Experts of a small language model.
Size: width 128, vocabulary 8192, 5.21M parameters.
Training: a variant of Adam for the experts, 409M tokens.
Below are experts of layer 4 (counted from 0) of a mixture-of-experts language model. Rows are named router (the router's row for the expert) and show model dimensions 0-63. Each number is 128 + 24 x the weight over its row's rms, rounded and kept within 0 to 255. Numbers have three digits each.
Before each expert's rows: "mostly gets" lists some tokens that are sent to it at least half of the time. This comes from a sample of Wikipedia text that the model never trained on.

# expert 1
mostly gets: "19", "8", " 6", " 7", " 2", " 8"
router:117122150114164132134133134095145084090144118123126153086095133134095114115137127146158147147140107161163107132150128126122141081100121118126147110135149168152080153119073143124137138148100111

# expert 0
mostly gets: " University", "ins", " group", " will", "ters", " School"
router:111164179090140129145103135157096119105124101118133098147112117127130080106098116129145128114119105140113160137074111107159149132083133121107120113127137155131162138108177101127152128091131159

# expert 4
mostly gets: "\"", " River", "per", "old", "ue", "ard"
router:153099079161135086131110122138179163154191104090139156188143140173136156140130119148129122154127126106119132114118163129107113135094155132126106135103146119088139134129118162124145095115115079

# expert 6
mostly gets: " for", " as", " that", " but", " on", " at"
router:146096122149120133134160112111088141095091100119131121111140148071121142124101122122103124138140161120132124107156092080119093111118120162168083098128108127122131090111159108073131138139199138

# expert 3
mostly gets: " S", " C", " H", " T", " F", " K"
router:113159130081125134128158154127158125125123181171140109131170108092143153163162142121136135081113104131099126100109142134104098150140127060136148075104132128146130090111109135118110143151145138

# expert 5
mostly gets: "i", "o", "ie", "on", "man", "ir"
router:098129133100083152131099140135072142133078109098132172136122097117129122164157143102116077126116118125154108134154137118137165124122120112102085151109120144136149142131140123138150136141121148

# expert 2
mostly gets: "\n", "==", " ==", "′", "″", "}"
router:086119103177132111086113120123139132164131152123107139127144132139138116103127107111119113145130127133117110145158142187161137172181148123142149140141140113119113180140105102175095132118110133

# expert 7
mostly gets: " the", " a", " |", " an", "The", " his"
router:181116128138131147141151114137157107146139134174118101084096143161132157124131143147119175122142167119133157152123123125108135112146096141111151176167093090137122110166130147143116113126115122